Experts of a small language model.
Experts: 64 SwiGLU neurons an expert, 4 picks a token, a sigmoid router.
Below are experts of layer 6 (counted from 0) of a mixture-of-experts language model. Rows are named router (the router's row for the expert), gate (a neuron's input weights, with its number), up (a neuron's input weights, with its number), down (a neuron's output weights, with its number) and show model dimensions 160-199. Each number is 200 + 40 x the weight over its row's rms, rounded and kept within 0 to 999.
After each expert's rows: a language model's description of what the expert responds to; "gets" lists some tokens that make up at least twice as much of what it gets as of all text. This comes from a sample of Wikipedia text that the model never trained on. Tokens count by the router's weight.

# expert 37
router,245,166,232,141,218,193,125,177,179,121,249,220,226,257,174,213,234,185,166,244,126,194,179,197,216,235,234,240,161,266,201,191,188,190,183,213,200,169,178,124
gate0,216,154,207,194,147,185,157,160,156,238,151,195,258,221,244,278,150,219,211,214,116,300,218,248,280,209,107,136,224,207,208,166,152,158,253,238,236,219,204,150
up0,208,182,202,172,127,177,178,194,192,276,128,205,238,269,306,256,130,174,143,230,94,276,131,222,272,227,200,161,217,222,220,179,137,168,201,231,250,195,227,166
down0,201,217,220,262,159,159,204,167,203,203,276,240,204,161,263,147,199,199,178,252,134,144,217,201,222,162,178,172,184,223,198,231,186,160,217,192,191,277,148,201
So in so that or so many, plus the first letters of words beginning with b, sh, sp, wh, such as be, bo, d.
gets: " b", " and", " be", " B", " d", " so"

# expert 35
router,158,191,218,164,211,197,141,200,163,178,202,123,270,296,178,186,168,217,172,152,207,236,207,249,191,254,286,248,188,150,175,214,183,135,217,258,163,206,198,183
gate0,205,261,196,238,267,185,222,171,163,173,186,238,134,154,180,213,183,158,213,245,175,187,181,248,206,138,265,172,165,122,273,184,179,224,168,217,170,167,243,229
up0,207,157,248,212,151,145,160,154,212,110,206,198,212,172,197,202,149,260,215,253,173,223,237,158,220,172,295,216,107,236,174,170,203,147,144,240,175,199,298,200
down0,242,185,212,108,190,216,186,254,235,228,189,193,166,142,220,180,232,171,265,261,186,235,161,193,204,239,238,191,190,277,213,153,177,234,188,173,188,158,214,164
Table header words and cells, such as Votes, %, Candidate, Score, Notes, and the line break after a header row before |---|.
gets: "\n", " ", " 0", " 1", " 2", " 3"

# expert 61
router,181,184,280,137,231,197,138,204,176,125,214,177,184,232,193,221,227,171,192,136,152,207,112,216,161,234,271,210,199,211,285,182,197,233,139,205,202,168,155,200
gate0,247,177,210,221,162,133,193,176,152,178,236,171,234,256,175,256,162,240,206,196,171,263,193,212,246,210,247,216,239,177,177,234,237,213,208,146,255,208,236,205
up0,242,190,218,257,184,91,184,168,168,163,156,144,264,237,147,239,177,201,188,235,188,314,191,212,225,194,253,207,235,219,160,208,226,205,240,129,245,124,205,216
down0,171,230,270,184,147,209,279,207,211,223,188,259,244,179,253,214,186,206,197,207,147,236,158,232,218,151,159,200,193,238,248,174,207,277,176,134,207,213,210,125
Degree words and the and joining two adjectives in reviews and descriptions, such as very, more, less, rich and varied.
gets: " a", " and", " an", " more", " \"", " most"

# expert 40
router,257,236,257,135,244,160,217,176,167,117,200,194,247,215,219,194,182,158,201,176,129,248,168,182,269,222,219,191,215,218,187,173,133,183,208,219,230,186,158,195
gate0,276,237,198,271,188,233,216,148,204,171,224,243,225,203,191,194,236,183,232,220,137,241,160,215,219,228,248,266,166,232,211,237,182,81,204,204,208,183,242,245
up0,261,234,187,230,190,232,210,148,210,177,239,214,202,231,182,185,223,148,240,251,150,234,159,204,208,220,210,200,161,296,200,215,230,96,209,188,199,216,257,257
down0,206,241,189,229,263,178,136,182,261,211,158,245,154,238,214,230,335,244,185,219,194,173,226,178,245,195,188,216,248,206,218,231,204,197,187,163,186,182,272,186
First letters of words after to, of or in within plot summaries, such as g in gambling, s in saving, arr, esc.
gets: " to", " a", " g", " s", " G", " t"

# expert 23
router,207,196,227,145,241,189,199,225,244,195,219,151,202,247,253,197,248,216,157,204,154,192,173,201,289,220,194,215,178,212,227,167,203,197,197,284,179,213,149,123
gate0,201,244,249,190,178,267,136,158,216,206,289,205,244,253,175,286,250,211,153,186,225,195,165,215,200,194,147,201,181,161,163,165,206,140,218,196,146,223,281,125
up0,212,145,170,185,165,126,303,281,163,190,181,221,189,155,216,148,118,241,212,251,176,204,243,214,198,230,267,211,206,206,236,235,158,205,205,236,236,174,148,263
down0,159,213,216,189,159,203,170,254,208,202,167,180,228,279,192,194,174,182,192,251,190,183,262,256,187,178,217,209,232,222,255,200,128,173,187,267,179,208,238,190
Line breaks ending paragraphs before headings or new sections, and table cell pipes in track lists and data tables; also taxonomy labels like Order:.
gets: "\n", " |", "-", "|", ";", "°N"

# expert 11
router,243,208,322,194,252,221,161,205,279,140,171,100,264,234,149,183,180,216,150,168,134,163,243,257,182,174,167,225,186,203,192,258,224,191,192,250,202,180,181,204
gate0,179,248,228,144,150,92,282,148,137,238,154,216,207,210,246,192,178,143,141,228,193,275,138,188,192,257,219,206,219,176,192,187,172,229,219,217,176,188,116,164
up0,207,274,176,198,169,279,238,194,220,209,202,160,219,246,184,220,220,142,266,227,252,118,163,152,194,199,184,141,231,210,143,176,128,114,185,111,121,222,219,172
down0,213,228,186,194,214,202,244,124,153,183,239,162,160,240,209,247,147,279,166,206,234,195,174,199,173,207,163,165,177,229,175,183,188,268,248,213,197,221,200,265
Word pieces ending a sentence with a period (es., y., ).), closing quotes after a full stop, and the line break or word right after.
gets: ".", "\n", "s.", "\"", ").", "es."

# expert 16
router,240,196,232,132,285,173,241,207,221,224,195,216,253,205,216,199,141,194,224,149,181,247,196,203,238,152,184,233,207,183,172,174,191,216,204,171,187,165,207,184
gate0,165,150,146,275,234,164,243,125,199,157,134,137,212,138,249,192,213,193,204,238,199,191,170,196,228,210,233,249,251,237,215,208,160,256,182,166,239,149,136,111
up0,156,247,147,214,246,242,157,183,176,188,151,157,205,177,206,181,173,97,228,222,240,192,207,191,141,127,192,146,240,209,143,167,137,249,197,205,231,162,119,193
down0,151,207,128,194,212,196,188,208,214,244,240,177,228,206,203,228,197,142,177,232,154,163,133,182,192,164,191,199,288,163,142,231,210,187,154,201,170,276,201,160
Commas and word-final comma pieces ending a clause or list item in prose, such as s, day, y, ia, often before and or which.
gets: ",", "s,", "e,", "a,", "),", "es,"

# expert 13
router,191,183,202,200,216,166,140,149,128,160,246,151,174,202,187,230,171,203,192,179,132,194,189,195,190,228,196,184,247,208,180,149,223,228,236,245,234,241,151,113
gate0,171,245,175,220,231,226,250,209,211,183,161,232,223,194,108,192,205,182,122,228,202,180,202,168,210,133,246,258,123,189,187,155,132,222,190,313,196,214,133,269
up0,233,175,219,195,195,190,139,223,170,196,164,199,253,228,202,202,191,206,203,193,216,225,183,238,189,229,198,171,243,205,190,251,150,179,207,133,195,202,235,117
down0,197,154,255,171,183,230,216,139,209,110,183,198,162,142,264,189,122,191,218,193,173,233,180,191,144,212,144,241,204,158,303,134,165,205,212,143,126,316,169,168
Line breaks after section headings, list dashes, taxonomy labels like Genus: or Family:, and nouns before a name, such as band, king, father.
gets: "\n", "=", "-", " by", "==", " John"

# expert 49
router,182,185,209,133,226,180,159,121,175,191,186,169,253,222,195,207,238,233,143,245,202,176,167,192,237,241,241,167,204,186,214,162,161,191,181,211,169,191,124,184
gate0,263,184,281,223,226,198,256,244,175,186,176,161,222,283,170,252,210,295,138,224,113,253,249,219,199,186,220,208,231,132,105,95,204,247,150,207,265,168,186,188
up0,161,184,174,207,151,227,150,201,197,140,199,277,186,279,243,204,187,184,267,150,261,193,158,180,199,187,154,210,150,174,188,219,241,189,249,189,207,237,249,206
down0,172,189,291,209,179,155,234,180,265,197,189,201,163,129,175,201,144,225,238,178,152,182,190,218,213,171,191,172,203,222,224,199,210,253,209,266,206,163,222,179
Line breaks and list dashes in infoboxes, track lists and taxonomy entries, plus first pieces of names such as Leon, Martin, Luc.
gets: "\n", "-", "|", ".2", "=", ".5"

# expert 5
router,206,248,251,233,225,160,123,176,200,229,186,195,212,275,203,197,149,129,201,152,144,210,178,230,271,193,270,179,208,187,215,201,164,218,225,248,199,159,207,180
gate0,218,126,209,191,168,213,204,245,223,170,209,184,177,161,185,260,191,250,157,223,213,159,209,235,182,274,160,231,161,215,185,175,215,196,230,118,240,259,176,136
up0,166,233,200,216,153,183,247,193,195,177,151,148,236,183,116,216,188,193,95,254,176,257,219,270,219,199,224,177,204,168,218,199,157,225,171,191,151,200,187,153
down0,214,154,226,203,210,198,218,189,175,193,228,216,181,218,179,223,253,163,220,270,216,221,207,172,202,166,214,161,127,239,159,227,189,242,187,149,176,121,272,173
Hyphens and joining marks inside compounds or ranges (falsely-accused, Editor-in-chief, 1982-2014), prefixes like anti-, re-, plus stray spaces and non-Latin script bytes.
gets: "-", " ", "/", " as", " n", " N"

# expert 31
router,199,177,263,184,186,134,233,147,178,177,237,229,176,164,160,195,175,199,167,211,138,115,257,204,232,208,197,192,137,194,164,132,220,227,251,245,199,215,202,165
gate0,187,194,175,180,197,138,204,166,183,279,206,198,115,232,145,215,144,209,125,204,80,183,224,158,207,222,192,237,215,288,253,197,186,217,171,272,250,171,195,164
up0,249,229,210,256,178,238,213,173,188,233,175,187,205,238,153,182,172,160,195,291,157,171,158,175,212,189,83,180,204,239,276,107,229,191,193,213,235,228,145,153
down0,158,235,238,213,232,216,197,149,196,287,219,216,219,219,201,198,165,196,235,196,138,129,202,125,252,154,219,183,146,133,217,193,219,224,213,140,247,182,163,233
Past-tense and passive verbs after was, is or a subject, such as made, used, published, established, initiated.
gets: "ed", " was", " is", "ated", " were", "ing"

# expert 63
router,187,257,231,209,192,173,113,182,238,201,166,191,259,265,184,158,193,193,168,131,157,209,164,218,317,171,204,192,184,171,130,204,169,151,164,180,171,234,188,187
gate0,176,177,153,183,228,223,260,140,198,145,203,159,237,162,239,245,160,293,198,192,173,190,110,246,219,213,176,252,194,238,288,217,168,203,196,213,243,223,200,155
up0,261,140,185,269,191,149,161,145,187,127,212,196,229,198,183,132,209,286,203,245,216,187,150,183,231,212,213,235,204,249,236,173,164,238,237,188,135,259,166,228
down0,221,259,232,254,187,144,243,233,232,167,214,218,191,152,152,205,211,144,210,186,203,108,82,189,178,230,214,172,230,227,257,193,179,187,195,199,244,282,214,245
Connectives after commas or sentence starts, such as over before numbers, with, despite, However, After, Although.
gets: " to", " with", " as", " and", " by", " for"

# expert 52
router,212,270,213,161,210,264,184,212,217,193,199,171,204,230,240,206,199,211,237,223,112,175,155,197,216,252,128,258,152,240,207,200,184,148,248,220,234,183,211,207
gate0,226,165,179,197,140,188,216,159,238,192,164,278,203,146,220,218,218,169,166,208,194,173,209,143,266,292,207,240,197,149,185,174,199,166,295,276,194,256,205,213
up0,243,191,131,286,226,248,202,175,214,199,208,226,283,176,202,81,171,184,239,167,199,104,135,153,217,158,178,197,147,159,129,133,261,234,71,245,233,241,208,218
down0,194,227,192,194,255,213,262,217,194,199,198,189,265,158,201,225,234,223,148,266,190,220,120,239,178,246,94,170,218,194,233,198,183,185,160,196,217,178,258,225
Conjunctions joining words or clauses, mostly and, also or, but, &, vs. and However, as in south, west, and north.
gets: " and", " or", "-", " but", " to", " &"

# expert 1
router,217,229,226,161,218,152,219,149,158,195,219,215,212,210,212,148,164,214,90,198,127,200,211,211,279,184,293,255,201,192,193,220,183,199,196,251,160,170,177,190
gate0,234,187,209,228,223,207,185,242,175,192,197,277,186,147,183,125,212,244,145,168,95,224,174,205,239,166,278,234,204,196,247,258,171,212,214,205,221,148,225,167
up0,131,209,167,132,206,192,214,175,189,191,239,107,247,185,209,248,181,271,227,228,200,129,299,243,213,196,150,196,123,259,124,265,257,147,231,224,201,141,197,197
down0,183,230,243,260,208,278,255,262,189,181,219,226,204,188,168,331,162,172,162,219,195,170,169,171,220,158,119,218,182,213,163,173,233,183,258,185,233,162,239,202
Forms of be and have right after a subject noun phrase, such as was, is, were, are, been; also header marks and table separators.
gets: " was", " is", " were", " are", " be", " has"

# expert 12
router,209,249,266,206,215,262,192,176,207,182,234,181,277,224,211,174,163,195,197,203,158,160,254,188,214,231,167,262,258,208,200,181,229,235,206,241,154,167,189,132
gate0,156,218,167,167,182,217,188,197,233,163,216,200,208,190,151,269,158,180,255,152,263,233,220,205,208,156,172,222,139,180,291,241,155,177,217,279,266,181,167,140
up0,169,185,198,208,185,239,143,187,177,145,199,241,216,196,220,207,132,208,240,140,252,232,250,297,168,160,199,184,135,164,285,201,234,179,186,244,239,165,188,168
down0,180,197,201,221,161,220,238,179,265,212,200,163,243,176,55,197,145,221,224,225,230,182,182,170,203,172,209,144,184,227,132,230,182,154,217,283,186,247,246,226
Colons introducing lists, titles or quotes, and capital letters opening quoted titles or names, such as "L, "S, Sweet.
gets: ":", " A", ".", " F", " –", ";"

# expert 2
router,246,218,225,149,218,152,202,179,217,173,131,116,207,233,189,203,201,152,178,197,165,196,269,253,230,205,211,205,156,213,147,229,200,205,141,177,220,209,199,251
gate0,154,127,167,236,254,220,175,168,243,134,178,171,264,202,204,201,172,232,220,164,172,239,241,181,184,216,293,229,153,240,226,206,253,199,89,153,220,240,226,166
up0,149,202,142,205,215,218,189,186,181,178,147,187,175,223,205,226,202,178,248,159,173,184,234,155,228,209,259,245,162,221,191,169,229,198,134,200,212,246,161,178
down0,233,237,187,143,244,211,205,183,188,151,152,214,212,273,241,176,234,161,213,211,188,126,202,221,205,149,204,214,245,205,126,245,190,112,207,260,221,182,263,155
Commas ending an introductory phrase, date or list item, often fused with the word end, plus which, also and he, e.g. However, 2023, which.
gets: ",", "s,", "e,", " he", " which", "a,"